Weights of a small mixture-of-experts language model, trained from scratch on English Wikipedia.
Size: 13 layers, width 128.
Experts: 2 picks a token, a sigmoid router.
Below are experts of layer 2 (counted from 0) of a mixture-of-experts language model. Rows are named router (the router's row for the expert), up (a neuron's input weights, with its number) and show model dimensions 0-127. Each number is 128 + 24 x the weight over its row's rms, rounded and kept within 0 to 255. Numbers have three digits each.
Before each expert's rows: "gets" lists some tokens that make up at least twice as much of what it gets as of all text; "mostly gets" lists some tokens that are sent to it at least half of the time. This comes from a sample of Wikipedia text that the model never trained on. Tokens count by the router's weight.

# expert 21
gets: " to", " from", " into", "it", " through", "ent"
mostly gets: " through", " to", " coup", "ity.", " assigned", " response"
router:099135087117110165152138095113160134203123177139130122167112100114166110144153163173133046118154145132121156117136145142117120141122144111140123143108132131129118134109136108078103129112124124153129137148149157134149140154125125144102176063114112123115137173116137146133116150116136079128109125123137113130132172111137165143114095149177129101129134102127112096144128076130123102158134
up0:141145118137123157106147116118133096177115170131164115138109114128172106106120101095131116121104137105103136120132125142171148099112127122134136130137084135154138131111122126173134105138108125135114118117178132122090096123102125141159113093132132109091151150094111135124134153070171128151104071099099131117135119206134180134183110105102091097102125101145088143130123133118163146139147
up1:118118093169111149096104096135150107075097140136155141139155160101179119108143148167111115143140147145132153128133151130113131112127134142160100131108095103133102151100146122098116135125141118099137142145155141148152151123161104188129133165116116195138131117097116128135129156173127121126117133126098098109120157088132127150090085148154130172127110116152206130102152146146108095136099
up2:111137115094098164129096125128144155163153144138109135111122118129145097150128117120158131111107104142120109094124136148161120155131112101123128097118133172146135106121073152114141150114123153104106128100088097137173152106153099131140151104146167145158150085090154126109116161106098081119116143145069099093160128091118045130147099114091115111116110130149140107156139149133109113151144
up3:185115125096138135139174105134114105157140100127144124152117097155137119115082123155130109141129143123130110090101123126119088068078144111114180134137128114140149144139081102125131139111166181082156151122143144142160114119104150118112123119175188123145079111161134099127183147127128112112127113132138138114143140145131155149107158117126107153120101132069098126133108144146130107154155
up4:153151138092171158115146100085129117130088107144135106118127124122151125145100100116114133160087135117115131137088167125093131106151161130136111140137088116146097133108108154149107135114140115101173144116130160100066110121123160169183153143139128107113096146102086155129165102110140125151141141116132078157136135127117142111098135152174132108129103118134155105152137113190170168115116
up5:128088097106120138065092150086145120182142148120138142139151157115138125138154098128125127106145109129137129105137136135141140098134114085140095140162151098109121142122077140169113133105132134115153141123127118085141112124150131140135128185157102134155126165148148120174150161122200148106123085119142141139119120086177139124146149121168138156162154132141150143096108123117129099073114
up6:155124130105117122161182134126128089118121121116118152120117134169132130095063134117139108087124116069126123077153126152122136161128150181124100130137134136129128143145164137142139115120169155121117121176162113142132143132112047121132127156121081099117089114164111104111084098111102136174120099127118125142149152126168157118130103107112141110105130146112182121139110104153112118138142
up7:165100103100102144128184119114124076118117143120144132117098129105161126124138130109148125144145127146139140108130111151116136104132121150134168191145144086120142157102132127084137167153189132113121114166102099090089174131140110117126131124106116128138161136137136082130154153137070144151101151116136129161122172128127110168094153129138161147133114106093172125073129130145129096141105
up8:113083110111134131141161120105132055163110150143106128138135104116142138083096115145134107121112166135133158117116134135108162137100126143105072145186098140138076136129176129114129103130136136150128144154130141116112151152130090162146155114178094126097134130139112165104121116144099101163117079131118158121130161113138151120112108145181123129094128106162147087132102099116110137084130
up9:129098139172085133100145123126146153144137134124104149154155127123128094108126131132120117086176128141120103126164103064091158151145104149093127181143134127167144107138126134096122116120142138133114135128131161152102126132138163103140134121105095100165121148169100128142148090158114127141147130149109121080147095098152132115123161151091084122186115148160143147149156132149106172123075
up10:152112129106127122118115190102119105083075135127142145115138134155135136178110097120139114123103102143159136178127121090124080132117150078139100142160130125108159098157102132100136124105101163110135157110081111095151104122119128109123147110149124127167134135165193104114114164129103135143115126095169155156082135104116112136121131105158140127117126169101154141102097162128117105122150
up11:117171104082094119099088156116122113149114152117168153190107132154126107128143148131125106142095128134067115131152121159134129174147136113123144114125133163161162124159111162134128110127105144152138134148144164105132137130128139162168186086139131127138146136088144117131101157108102135142135130152105097118114141130100101084166155111156153123119123187145122098105137128151122083162098
up12:129075147098121134126142145136144140125148137142152133112141109121111115132112148142111109118143076111153116135155095152179118140123163119131138140090149147154169145140099109123183124092116193090168163107136121105123148136175102155114136113149131162140096160114152118125096167081142127149148083152143128114119164105179135144158110096134120120128148127129159149155147162104092117085134
up13:125149128129134155127151146117108146136128124107144141123147177099103122105077137155141115150137133141138123119146124132076130139107130120107101147124164139166099111104125162153126163096123162117122104147168144118132124095121077173081112114091161136119145125139110118115136101149185124161114150097128106106115116120147178113130188147158128119056114155112143150144169147133127184106111
up14:121144115148128132135118106121124118108149112134104114100130117122122094121087111130100132129122138084145091141108118110128124134151178140118141164130180147148128133111146109070164108124155117086104098144164086149110088109152100147100172153122118135100103115161102151089141153139159129153092099132157102130174128113073164150133140118150096089154115142135122133127125134150137072068114
up15:102110093155141172121160147125160135157134139106129137142135123132110158160172123135125122163120101139141158136124106144142099120101131168135135132109169112106109141107135127108124143129121169185107153118152116123132176095110146101147146121112140188172213130089140143087141123104113133115120130164117119138120150109154087096113098131134124109131129108116119191116141125190148101123123
up16:179139115143171133125097144108145153104111148172143130079099123106109123158112151121101109090109122116145129172105134116091088126141151095113137166125134162104109113115169122137114157120135109121135148161138135147175097120174096119149096173120129139147096106144099140117084115122137158186128138119133154150117155079091167160115169141154116127136115157129129124112154165129127102152150
up17:128160128160124193113146089122145078154123105125136131105168094128101088141114147143110120157093115137097160114120155138145107124114133147134146118127121118089109108114061122098121109146119134113175140154155123140150146113127143111110143112132137129070133138100134110101167135130104176110158164154115128141126144116068119127127140125090129149193137088100110121095115109155137104122084
up18:128107113127126163076131159117151105166130120129170168122135095115111114117160128156112097146104130134149135145149153173104113145181130170106146104115135104110091167121134123134128111134092144153110136112135138089146160132097150127109172085124181147172155131134131123131144092109175103111125102135153150152118102103123125130147097137170179120136167100103111139127181145106134091143139
up19:130143102138152125152132108117146106089119120100105144111137108194110109138111133123156110118099150134151132150148129078096103088140145146128090161141115158093110099110145126110147106120185156127069139167095112118137163134170163132143112157095099138129203147108117129110162154112199111147126147113125132121136122130130108156128178116117124121150109137104113127120131167125121134100105
up20:124097152122116133116113125183126110178141168127148121157147194118123113139092125143096113126087135158153123113146152126090128150107108096135109117141140096151138103089123127216134123139120067129132094133135083114110106155153146157109105112142097138151123145191094144108112139115100119129133088110099094175128134152162131112120108124155121136132109116126120125149164106139133137140135
up21:141158093145099115112120154088141114153119174104137146106140128112118109113145116143123106106079196177110120110141111147158113095185106128155124128119122136093139153102102101108174145132139097101159078150133118124146140101109148129140120114102138143133092100152159110147132136144152140113094128085097111119144135068121125121172071145125155128129142141119124142097164094095101128140137
up22:128092137137100166132158107167126134150127151120138097174107116122159142148150166136110110137166132138141086139116139187157083098134157138136124127120106094135152152097128101178139134114163092132139110141138136116162102142104128183124155137107160149081090160108129116120114097178128117153101168123139071120120169094115132143100135090113109113136135097161117125126139117159141106108135
up23:134146118096113128129158126134143098167150142152134159128139142117115109176128173130140120102117179143131150104110146153119110134127136149132109173151165073140102158092132087131163151172135092152116132113119149089159126174095104152132126123133113145118088126111104133124132107179107121140123166123136090106156136139145132119130135091142109078187124091166146144065127131142112146108131
up24:109141138187129121146143121162147085115132117142118111131120127123128138108180171146112116125142126085115157106125125144122087135127132101097117160149102089139083114102126106146143103083141093159160093087152154131093086175146092161130139104127149134126090147094076130152113126142136114123083139101126104114105119130137128139133087103141067134183109132135127108142143132097131125118167
up25:136099110162194125137104102113132131104122157146141108085165124093126157137116069145128116113119144104159145111106111131118185150131144141100148126121102138079116162133124129131192125139115147130163135119131118095118119149148109136144117124101095132113098115132117126117104117075100114095081090117125165110145136157136161107162094156122156141183126141137072145156119119144145167126134
up26:129147115171135117141154129114120141142107133094123132127129165129109171149118100130118136148138162128116136122070083108128124089158188127065134114133139155142109121115107140195177138139119126166122150107103137122167115127109117081065140124172097133119071105153088125131145111145123128101109110155152105127169128143129101124117127099108130152155134105115114176127100128109120153127143
up27:089144102119120134123173115149165112181135137140133143102151130103111124163137123129162108109122074133148158130148138117146158160106076129128098129179082124112108147098172127117135140170138142159095113140106123147094142122098191109100137096132163140148128148091135143139158145120077120157151110138164122141111114146172115130171102108142124147083131098097120119118144116094134106142142
up28:145142147126114142120129167132123079109067130059135135106122156134157135118141153111137125144112149089119113137115110094124094082108119108136096177101113157158132146133118108166155100130145096143106134108153125134121102119141136128114114093122155147144164136081147127124142113068126167086101093160138134119131092127144087169164087146080101122124097160100124120137153132113117130151138
up29:167119118105117132160119091144156128178112166143147088145172159115136070131111135142133112134138095161140103096099134154128144114143151115100115125122094097134121083089145137140121187118103095108149131085108147146119132184131135148104123110108103126140078137129139111129108133171156131113096119135122149144124121139110138187126119175141094088132131113096102095140093151106116110138094
up30:087149092131098125165131121087138121121083144137082156095113135097116125123132161163154122161118168116113164164105134098125142138086097102135116129148145147127086132136141120145148112118083158163110137144120128158135143112145115092109150103155122127105151159139127114106120161127200096121162080147162115097117166160167109143117125131163126108141142107119133104184123104127123125089128
up31:115162112171084142131136110124137188158099139151121163075159137116105146152110109147143130168144108135129180127090101095130149146109132137123134087118120135099138136117104148133142143128106163138115139119117117119141117100133174119139137122133112116121123116131119142135114089111128136051118116148167089138133146159121134101129141104093142142187137126073084152143112129128153194108093
up32:118129135081116129149151135102127112108105131118102117101113158142134091114162123114134115132156121151114163136142126122101122091112134067143115151100203127106120165149129125124151117152142147162120107122141104126106117097106151140103128149138177122173161101108142150143133185159136152097152130148111132137107145089112110104082123123091153160126161195125158141124133115129127135073084
up33:156156136185109118154122153099142140126119131118099128144125169174170105100123156131128119125139168120114087084101153076122124111142108116173121087065170105116104125123111122131181155105147143138147117134130158124110127171139136155108118128127116057108162135121119186122097141117099108107086117153141109113133115105108127131127134137107125130115150167173142117101132105154104127130135

# expert 14
gets: " at", " with", " after", " when", " where", " while"
mostly gets: " at", " after", " during", " about", " than", " while"
router:128150097135160173116130090129161110193108165118136117162139109183187122125164135157118037124137147086132120122078127145101147116135150126140125138111110099132156151111157126119118127193134128107097124094144104097120154133125131151102167150140107161158133117138145131138142109120134099153134139149152130109137125123129150138110117121112128157080151151126141124166141137131153155116165
up0:176116147126120134119153118095157136103145112160101142166150120132128172081021103133118123144117104118125112099121131148107140166128128117129117129166160118139103135087113147092126119112113165122167139102158141127107147107110144129142107140127084153106086099133098141125138150118085137149127119147133159124133153116137148147149131148115100099118134129096116093147077132145135169119069
up1:155109079173060176124133095152092088209154161163102115107146182145098174070123108116143117167110133092134139160095152116123125149126128135153130124108139149114114086162102127129138131116158120128145172132139096128114125128151115138133127133117137102152158142115084140109142152115128124164145161130125125125123152136141108168131117121123145103124110155141154147132097128113156132117123
up2:150093149156151112102151158150114136119130059136104119168131157101136107110137090087165129061134089130137128145130109144142131159088103120130143159122151172156150115134145137134116088141150145128103126109139127159105137073095112106128152129158134131091107122133120115134106104132188119105147113125140113106087149107153114121088148092172146084137161167116139127124127116145091111107129
up3:183160109135129109148155115108138100129148131095079128165114128144128131139116135136130122121101108120122136119121119085132156112142162119143149189116143138134153118124157146062138102103198106102100140169162105104107122100135148122090166138142108143143179089104126133151124128108135098120140097107176125107122115094118096118111146176129116098119131115132132165140157154144076134136094
up4:134091117073119144123136096140145201138095150168131111120153100116128129127156152152119126118150136134080133088145148165164114117138135124144135082144106120123138161121125143095105108109106156101134154118140161172123122104122140126152155116129107145091113114089153143138127173108107105104145136119151147113090140183151120166166067098113125127130106169147116155101103090118144119129100
up5:137107143106139189118150123149124107126128142097165147179110108162148092152160148128112116127138110100130142115114143133125107150140108099130097189140151123152144168076124089141146151125105125116137144095146105122174138139103138133112116139157099094130136143150123139169132120134155096108114139136169152167142095182137076099139112084107158157109133147172099140158146094125120154122150
up6:185123129149125126123127142159117122104093154143132123154114129149131105139110091122101104135121169087127120091082146096109130163172172159149140163151101160168109131108145116098105110127084109099142118149087118125126109135115128077135132131115100124139138119145118141129156122141147129086099108116125125133158047135170116145129088114146099084134111132157082128087144111169138117144137
up7:172166120117130125126109146142140115179103124193148099109189133121131117148133106163153126144130118140122078140135119125132169147100108108134141129144099104160097083122116138166125108134139122123145103107144147088120126097119100109172145126140154208119138132121160094139139065139108134080099126132169119142105123125142123133144128127093127109097083086098119137109126149119133129118095
up8:138102110141143141131128106117152140147121158113135106104129119132116097142149140130126098138162154104119151114073123141104137127153144137148128136083112140088130167146135155106128130160130162092121092116097116117151134163125128184169126123123111095135170131109105135162148109119143092112158049116111144136153110073171104127109101127128151126110151168113192107086109135133137100078124
up9:151127118168158137148117123106125118207089124151129145154130117156091113151106115129090110115120145086104155098131136129095151110131172135135119155111091141153080132112120097145121077111096135112124113115121131154114094171117056134148119148087152140117109135149092183119118095129141114153166138139101126124125141148126123162100155096108125149113165117095125109124122117101124150174119
up10:112119156138132132093149129177121095120102181103120149086126127131116151128158168118151110143100119100177114151112124107151114144132104143117124150064124097174092107110148130091135125117090102090068134121104135130121167168134132089099115152069120139136141093132151142134109185143117146146126166107115164137128135122140135106149142148135122119126137085129084123138133114083111110141133
up11:131099132138118151103130140112105155156146109169154150146166125128096147138122106120062122116188103119131180124091150146114129119107177087145123142148157094153150164111154096138090129131106151108151123119146132185141166135153142148101132129155105122134169150078133134118118132143111121079142072134103118182127108120100114168146126088141142159117122115120103146138127126127100115123134
up12:144107124152108122113127110113178110140106119120092140183150139110094097152107111130127129154121148121131141169118138109163141142137124103173112100109072100177102091142142140118134111106090137142087070110139112144127130174129104083178138137102147121133117097129075160094131150131103110124091119139142167169121162142085164127132105118111123104120127115099154156140138139127149159125108
up13:138158132126142119170129101085128131153127137134125080077108114132140128124201180147111129152148109177119120093108126097120095093120136121116121117103154146116155145130123107163160180165167124124084114133084142121124140121136128170107122137110186133151137164123153108160121141118175105102149123135130121153149097091135166140131137107136124104080132146131138119170133104122115126137170
up14:106139143129119143102130208114102109108101150154119140141139139153122118150172067091144135140115138082153127154157115109120143133147151117109112131133115115116116107132145125117155120154065137122116163140091155117137092184150140103096119136180122117166151165161120139120127145141132166149085072133112163121108126155100149109114096116115123139117121127129138132085119146115091144090093
up15:085120125126154146082124119126131174205115121147155101092130098133129115124111163143108104124167102140143172127156123154109129110098113129159155088177142133128125140164100161155141155121161157158119145127156140146143136091126125149140147119125159108104100140111140115103135155107132155147152184123151134153149191130119125130104145127098147185110158142143118148127090115126144117166153
up16:139100119130151130079141130115129112168086112165107104096112102133162149106112075115109112121114090187128109111146151136111117111169144105093164161159189121126144137111127100085141164101140135105100150159139126141116127122071122117137132146168108118088139137130169118136104076131158106122171118114120132090120108091105117142094136108108161137117119133142107098147131140111124102140093
up17:095133145152157153102138113116106133130126091114138171129106111150114085111142149115094118137097134110128143214162127133115070163130109123148106135161133098142142099120117153121116097129143135156144160144143119112142127120141122099131131147104151142162096116102135119148152157119140135167150177121140124144112121143131151178175133101133148156119085141170130103136082120148130147201163
up18:108146134114137142160163138102113119179156142155121140133122117125141121115162077128092122149164145139106156116103137138116118112137132114126172147126139128145150142137137101152111129181147130083119156090153143113111148099083085171154136104120174135129131103109140115106145123144149090148122156110154105166140168156158161099093162155129128171094137130113173077131121095103139167130095
up19:110115146156157117131157117182105114103102110120147131150114129167189135106119140126094147101131166173100110126123127107107092123109127156085093154176168142113104133145153150141085112122094133146130082126123131108178123120108153156103109128157142140123119156168102121167166122153146143146111079136134142078138130112146156096132122164133117104106127153125117125129168090138128112082142
up20:101142118135135153101090111138090064150085166124138104146096133131148083141131167102147100148139132111136148117125142123160132080141105117114141113073100106151111118118093114106101115165134109135154170125090136098096173115129124144116122140077145124124106098170093152098148124145116169119177143158118145138127128125114161173147118117120153167113123136132146180114107139155118124149145
up21:141134129157107122114143103092132127138158139158131119125133154098157115164192175142147134143122122166115130117151098142122103130128133134174141119153132090148130149119142129123084127084130096170112141138099141149137105147127139165140128053121146175141139140136135122167130133120183134101147128117147102106102148164122102137181061114141096125138120090187115127133121096127096133111135
up22:152122150124169102104134141113134103189150147140110168133119091128165131112128145141115120080116142128124110110137170142124139124142121112101130179142144138141130123136124081129095153108086153084160167127149124131136109182112107154116142160137135139137102110151189136124152130136179120157118133141123134130182137133106127161088138104127134140142138081149156101138106125144138040115122
up23:087139144106133119129121123129142119100115109142102134213133071134120133131159119112117128144143118151117156124164135138121107099105104114114167116104145112118095176098177163134146095143127126108152146104159128144133099095084104128119163089173109142128153153142147171096145164111154148139132156135143141147138162138147109118091105115148106161124079141129123164174134101124100168124122
up24:094148138138142130118140082119130107106141112146132128102100151121166170131145145133142133130084152197124124096127116112140103113121121164176132167154114104099109183125145131133116099127141095128161119091135138118136138131144196158156121087142122140146130118188137111116100094128149142121132109126135085089120067111108165113156130153143131124131151141154062108107138115139119152123107
up25:114090117122106140142148103139128098141125154155163099155155133123156113128177138149140128136155091142123163096149113162134126163082108143124136113133171090128144144082176119132144122124137152171137108096140115144126133117102173110089129123182108122107141154147167183141101120138151125141134120130168126097129134113134176137148124143130131107149159158116131141160147091117058165095152
up26:149108127098096123090086134162146082152118144129157112139114068110161094138140132126136116126133089165141136145099170148137159123115122124108132122112109093107156142153106146174122135118080121172112105097148123134122136126088163144111160116161106179129132127159124153115126114116080127124099108079133135162163118118150105100135120082119120091103145154157106136169135078143123131102115
up27:149136125126065130186127132177124107179106126132160086207107086142106123119128183111147113152093159124145130154107149159099147127175110117123145131124117138139114140132146163166130144131127156095173146125128116142104163167139120120070123133137152125114126126149146106117124089123116159168143165135109094105079117115156168126155138123126131130138131109151144138119133124130119149136146
up28:139141094160163119153136150109168135152157141109134124115118152111104060104150077133157104144113106156113164172136114108152145140082138147116089153079120120116167082124148139102141146148096126140139112087100129104136148124134147087133129144075178151143109157121179169122136116131126134095144151119134132118141127076123125145170159105134091150127115136130098148104117130145114149137119
up29:146113134122120116113164103140117102123141117142155118152125179162126094141166087121040137124107143100191113099127113164093132136117140149137155153144134114142150132074136119130148081111095120128123123112140118109139100173127124146130101113143100116141136119218146125131080132102144099145120109136097149139133107114147141127101112131134120114114130122108142083127163124160104166162119
up30:134119125120135123118111150141125110138139134135134087128067126156127104126135124124119106156118123126146162086084140149073148115128138102134175149109122095120059088152151119146171093100170135088160147138151093139116121145125128144072127123124125174132145087100167090141109150138147132143138127149143117157154102133162139142087136146149139091094139139131141092135067115117128152102109
up31:129147103096088135138152128136141133139102120142176157155150136117103160121113121115089114137121136110147118161146132080138107146118118125067133164091099100146132085155119091111099142124134126093161144107155124102143128134160111069152173113135170140132108142149167145087169137083081104167113160121112148114166123150110088113133106140144155142153111144131135129109090153107108103123135
up32:147165149145107149141134178145147133121099174202117076111131131147125115146070135110170126125143136126137152142179107119161131117153117137093116101166126133147132115117130124140131114136117135135134113105106134133149107142128158135106122128173128120104110156089125134086150139181104172112118133132142144098135117190145109106137156065135101161158130106101162134099145128121142130081143
up33:118163126152125116167151106121126140126114125098100094117091134133121098118207149125123123113139127115145095110104097130128066119139113125149142137134162166148143152147120097146152151140176125139112142122091123134161127143151130183120124128141156120153157174116135115153120141137168115139144134132148114153137062061090155138114106147140126129097145159093124101137148094098127149123183

# expert 13
gets: " from", "/", " or", "k", "or", "t"
mostly gets: " or", " Class:", " Administ", " nearby", " (al", "/"
router:115133115100111166131087112105182137172138137108080127168150101174159113136141168135141028123127136112118167123158132097122103180162122170111137146135118127099151117126062142081153124149121147136106140154125139146120131110097125110122163146115171128127161124127117110150114160157114136140134141127131122132114150102136158129128127145166104131122119158127159140114125152146123089145123
up0:138131119115100150160159148101149120140112108106136083181121133150131149133108161162123104135154144150112141127125138105128150166147118107144136099082138142169139178173159097099089135100126174108120120157141125161100118122115124127127160108159196145086147147135135162148139167172097132097166136153141112100094155095159148111135138101128129148127140126117185149126155123110133112110121
up1:105112143169097159140163121104151108147117125137112120151142133129109159131140127127110131133154142177109115120116118134108139107156141111115107101073130090064156144082118087112105140121155114133121169130135144153084138115102180114101159110169136108131161114115091111119177091142133122096114165131140095143115153140162107128106160119131142147140105149060082125115134117173144138141150
up2:158157133109124155108155128120097113114095113161157149108145167100128135126119100069063119147102178132128108159110132095130168100162142151091133142132127133118108136120135132125172127143120165148143132121146114091139129119122130128119182128152122130133084148113116156136137194091143154178102133161074127147156127131132140116157132146119087139180159150147129128134128141119177151120113
up3:139157100117130143165175138105124131139057170087149122118110111162128184107129102137141089120139142105129165086138121156158130161142161181122099127110093139121121123126098139185159146142118113162101125152094113123125162159141128144133116124132115095139157125105137132086109136141118094093120132152107111127129109110117116108147107142112121113109155082085107174114143162091108116117158
up4:131139113135123137149101076105137163141110120136123084124140121108153126129132177136140121146142115128075140127143135149122114133124098141191136106156129102071142141142103120132097127126157134135128169115147169160121112130101154160114214128087159144117163164062127135180131161084143159163130141155114106107138155130113094123127121122126165143123138134148137116145100112161129130111106
up5:155120132120141149121098124095085123153147114149135147094137139089148147118117112117126116117116117080100126126135154094160140122122109168123158113190122176176133123146103113138152161134118152122096137128134152139145120101127068132145201156136096152117100113069158096151120184160100106112103162104118132138130139151174144127139124108147161094103090115133120132136132104138153126115127
up6:162146128081144105159180133129160111188122127147122148109105133150124119145063137119095118132115143138162117086135135109126080094149144116174117122110132131182126124150144078125125146122125141087106127183117108150120101155121119084113165111121093155128139099147110135131145116119114123152076152128097080117137112136118112145120116105134156159142116154171096088161123113132108128151148
up7:150113161126112139107157106134152111102133114112110134121134168153118139100135064139142087130115147111176130142119143102127141134119165103122087150137095111102148091133105142101146131093155152145167138136167143102104109138135108142113117159118127139136151125119134119118161122136106156149148131093155154146086190062157188108078109129147130088118161147121096153110113123147168128143100
up8:134109113099132136156131122178118156134139146168109105138103026140130135125137113101168118089133138125132126172124148126147143185178130102164168124140137148137125105122161136102114169146128123132121154099114150147127156120127119097117163153112106111160140163117148145169131137074121113133125107119131124113103143104110143099086143113084125133149102123153111153091108178123139131155119
up9:101128106124123145152120116101132145112120120160161121150095135134137141105135118073095119153110144126160128087117119118166139103146148158088077106088117147080129116169130118153175146066163116132180097127165122138139148093176115131124123136104117106127130074139153141117111108117165133108127135123118158134096144105135166134152143161150139118127172144164131102106147114140155148074128
up10:118126140133116130124135105124127136111116157137122118165159127160149114164128119165148145146170120131146109151092080134118151110117137119073139150151131103108141073091145140089106155101113117118147113101107110124131176135138119112134171117103127088124100121134139117093149086129135159154116074095081171115168129129111110152173108101118152132121132098128118072133089072117104129137092
up11:128115114113126123077098109106147089141097140150163128128148095149118135141173141127092115121095092169128148134094133135102093155159144133152147109165078103139111162147150131097087137167110166140116141148137126093121113138152153156139128107136153154154153131166119103118087126125161125112123110121098085134129128101124114177136038164135135166120136135131139140142079146123123136138137
up12:141145132133155115112123145099128104134130152100152152120120119158149142139115092066095107167096105144137161118120115116155121099105100119148181189143127147161116118126126111128137069158133071151130208139099155164128130146167097102132118139109134137117137094158121109143135144143113140133174142131172126132113141147146182179111145152114111121109124132127124140126086108131113145138148
up13:154134155118155137089106099095137105157133117138110105137158142094137089132159143123117123130155102143098155118120148119113100150118132150151139165150122135136140179127107141113133135127176120138103171111145175124109146109133132169146113133084092152126120097143100111148139128148120138139125182107179160138091151089192194120144162137138159138107088145118142131150077123108158134116130
up14:136145191131102137110125138187121138137114134153117093126124103127134112117119150134124122112137130138135071139147138134096118132173106165134148120135111095133137136105162122121119100136099107155103134109152166155087064151107122165136092110091161125098069139106138161130167124124132131116141149139125072142130101120073152092117126167126130175153101093114098109111124113128167110128148
up15:148083125112107130118125140132153097110141115131111132146075118113118114108146140142161112100151106112189122140166130137079124163132121142140175078125149132103073112131126142106113154121158105133150083142131152150188130113173126153111109140131100167113102140127100105109111100123125153149137145125129156122143086094146085118125065118127117109082129107096107101143113140129130097135086
up16:122157116149129112117130112092140141134120159162133162147117174131150178140120136132139107110157106145147141124135092077118089133119114131139102137156141099128151133145133110136130167113150093141132102143064125130128136167132179127136112121131179138185123184136087126118118128134110171105100178146143095163130184125111116098139097148136169130124153155106098150114124118123158175140128
up17:100133106125130155147130085101133109144116092131143076120106121139145137083132140111110107154144097178096143102156113164135160105133124144094119103103114128079159166150110152141173142110104166118146129150132166140142088152123129146139110100127158121114160131132164129195119155073157126154146149152189144132110128128121133112107114096167143120106150105170148150124123107113145123148151
up18:170118087168124125141111089090116111132158131130098097093126136138128142125171089131120100136126138154167104129105141093149107133098136120089108183118125109121142124154123139112150176114108105167145109140143148154118169062145133097142126145099116134188151113170143117138125145169122120090168117122133135147124126134145148163108145165124107076117124123151140128118177120086130107098134
up19:114177116129094152104079142125141138123121140101163149111151166162141146097126091081175104130144163078145105113122125111100167191096107126112100129123109128124113128149113152155180133118118146149137119143097145141158126106128116146142123153151168156135132190110125132109099158126113136123108132134118156113173122142142126151147137143093145141118125081138117163109127160102165119071128
up20:129071139131128145137132122103151108118076125161112111115162146113126086121137147133132107109166122155129136133092100136110135141111133190130195136138116141148087135146123131121183171121149134118174121095162129160183118134141083115115142138100116145103118113133122085151139095132136164138124155131150116136122122090152148093133120152116141113049105131114173142133126163141154113133108
up21:139119150146122133102104123154158112159099130140136123124152109114154129122143106085091113140093130129109129114146147094162119103135138125135124113162114150158116144125112114130126098172135111108133126143131151178109148104111115082127132156140153132124079133143095148155131145114132142079108168133171133118089073178134124115152153133114081127095152085109058102159133093109188134148144
up22:150116143180143109115146088119124128143111119136083113134157149154118118157082136135099091119119133120128148112121128105153126149076131115131118168154112127157127147132104148131163143124156160092100135156158126154126131084142106129118168144151131175108159092109159045119164143144122123118138135119154111133077175124143097149153146110116135136111070109093166095134118149119147138133150
up23:106157145136144135117127128108140087135139176106158101145098126131117123147130133174087125166168120140161167138151130150140109114168165160149164099109171150111101110103130106120111145148169137121136115182112097190125132105083105156116115116132155124074122076131172133124094156117132148129145104116132145126128131098138148163142103084124117123145122130116140119101105105129085086102128
up24:143167126150152127152159118143110126150117119122104117130130145134136121101083120102128112109116142100119124198117148145112123148094158160104136162129167109093176144163153150157147178078186148128141077115124104119127134105132162127122126167112117128142137115128087191120123121114154139122157150126116088154138134128147168155128139133126147134134105151143171113106090143164167164147144
up25:118145119148094164154106139102121094124120139151124124168110169133142113127126128115099114141105112149089127111118125160136135118124154106124120132068129122115126151119132073151148125130133126147136101095124088116122129158148156116086112099127127149119175126097126168089133132092110114165105084151101115121094100144154116116091130139153129096111203139145194122090185121143091111128126
up26:160126103141125136144125110088134082165172175142117096092097116114120144164166130153134106119148116170147117151093154091130114125148121183141103111126145117148155080112125119116148160151114091156095117150144175168116129078110132120106128117130153108148133127132058134114115162169144154146126123151141083147160111084141123166122094124095133111135130117130137116129116134110110093144114
up27:131113134173127172133158121111168130099100129110093125172132130182112174132101118101109103114127155122131144139137094115138124113105150112128109129098183120093157125125093129123126112183177132123106153133136142061134126092126140140124170096123142122136144143132091116101141094146109098178106140162150097141096133145119118124131175127138162130115139161078137116113137133145113180145100
up28:128141170166087142116119111151131121105124109127138124094131139193125118139107143120105130166113152191134138118139115128107095137136103113141164117105140110152138147117135078130109121144147107103140100133106111137109119136087109154121147081134174149130158153124147087105144118135181146065156130081138058122132113092088117121113133161148129106127124118099131113118186127118102142150119
up29:113124101139150134113118115126133125156093151106121124162165113151118156123081192147128096103114152127117129157113118138109106115112115144152114114115190134108106105134117140129134133130149131084126143133119135152162186107105108142148129111149133168117153107153089064118113095156172164062113131152171118103143122139138120093173128123111126150133125130115140152122169155144070097132114
up30:115191102136116142087153150159116121110130152123100157163106155137108115131162132116117118106126108084133104125162128117113139115104111142130115150125162133166142099147108095120132103139134080120130114102142137174159125129150100150074126116142079146099127115136135106145133102205144101104112128112120136104096113143109141113132128160082109112119126084114146143074149140067131124089158
up31:107098071117124134133113079112132124142124168158097131141090100103109129143100131169151103128184105095110134189093144098133129133123158152152136143126129151126123111144096134118125138146120129142125124169132092143196136139164104090096136141112166117143130142155124111139119127089104167166114114149134148122097139129130143168152137163110150139083162177141141114138110117121110106107178
up32:116107172170091137152141129150120110117135127153163149116142148107131115165136107117136115110127106106117131147160125070110174143101144126103130185133107114173124084142150088111098122092149149109091117156154138085119114143137083149183141123157112146129130078128138122185143123154124078164149133102147122137103135137163153132109149174150123103139125109119135128163130107120140136088130
up33:123074085131134134133171101137151103164142127137124142112123108189113126174125125138148097131148110119119141119136096132149127139104105149119105117190090111109116100121147126129162116168153182168148102136110151178149116169090158104128121115133122130115119127098173142140147160140118149147167100149132075117121166100106110162142114090127132148167114139110125128107092111127161103137107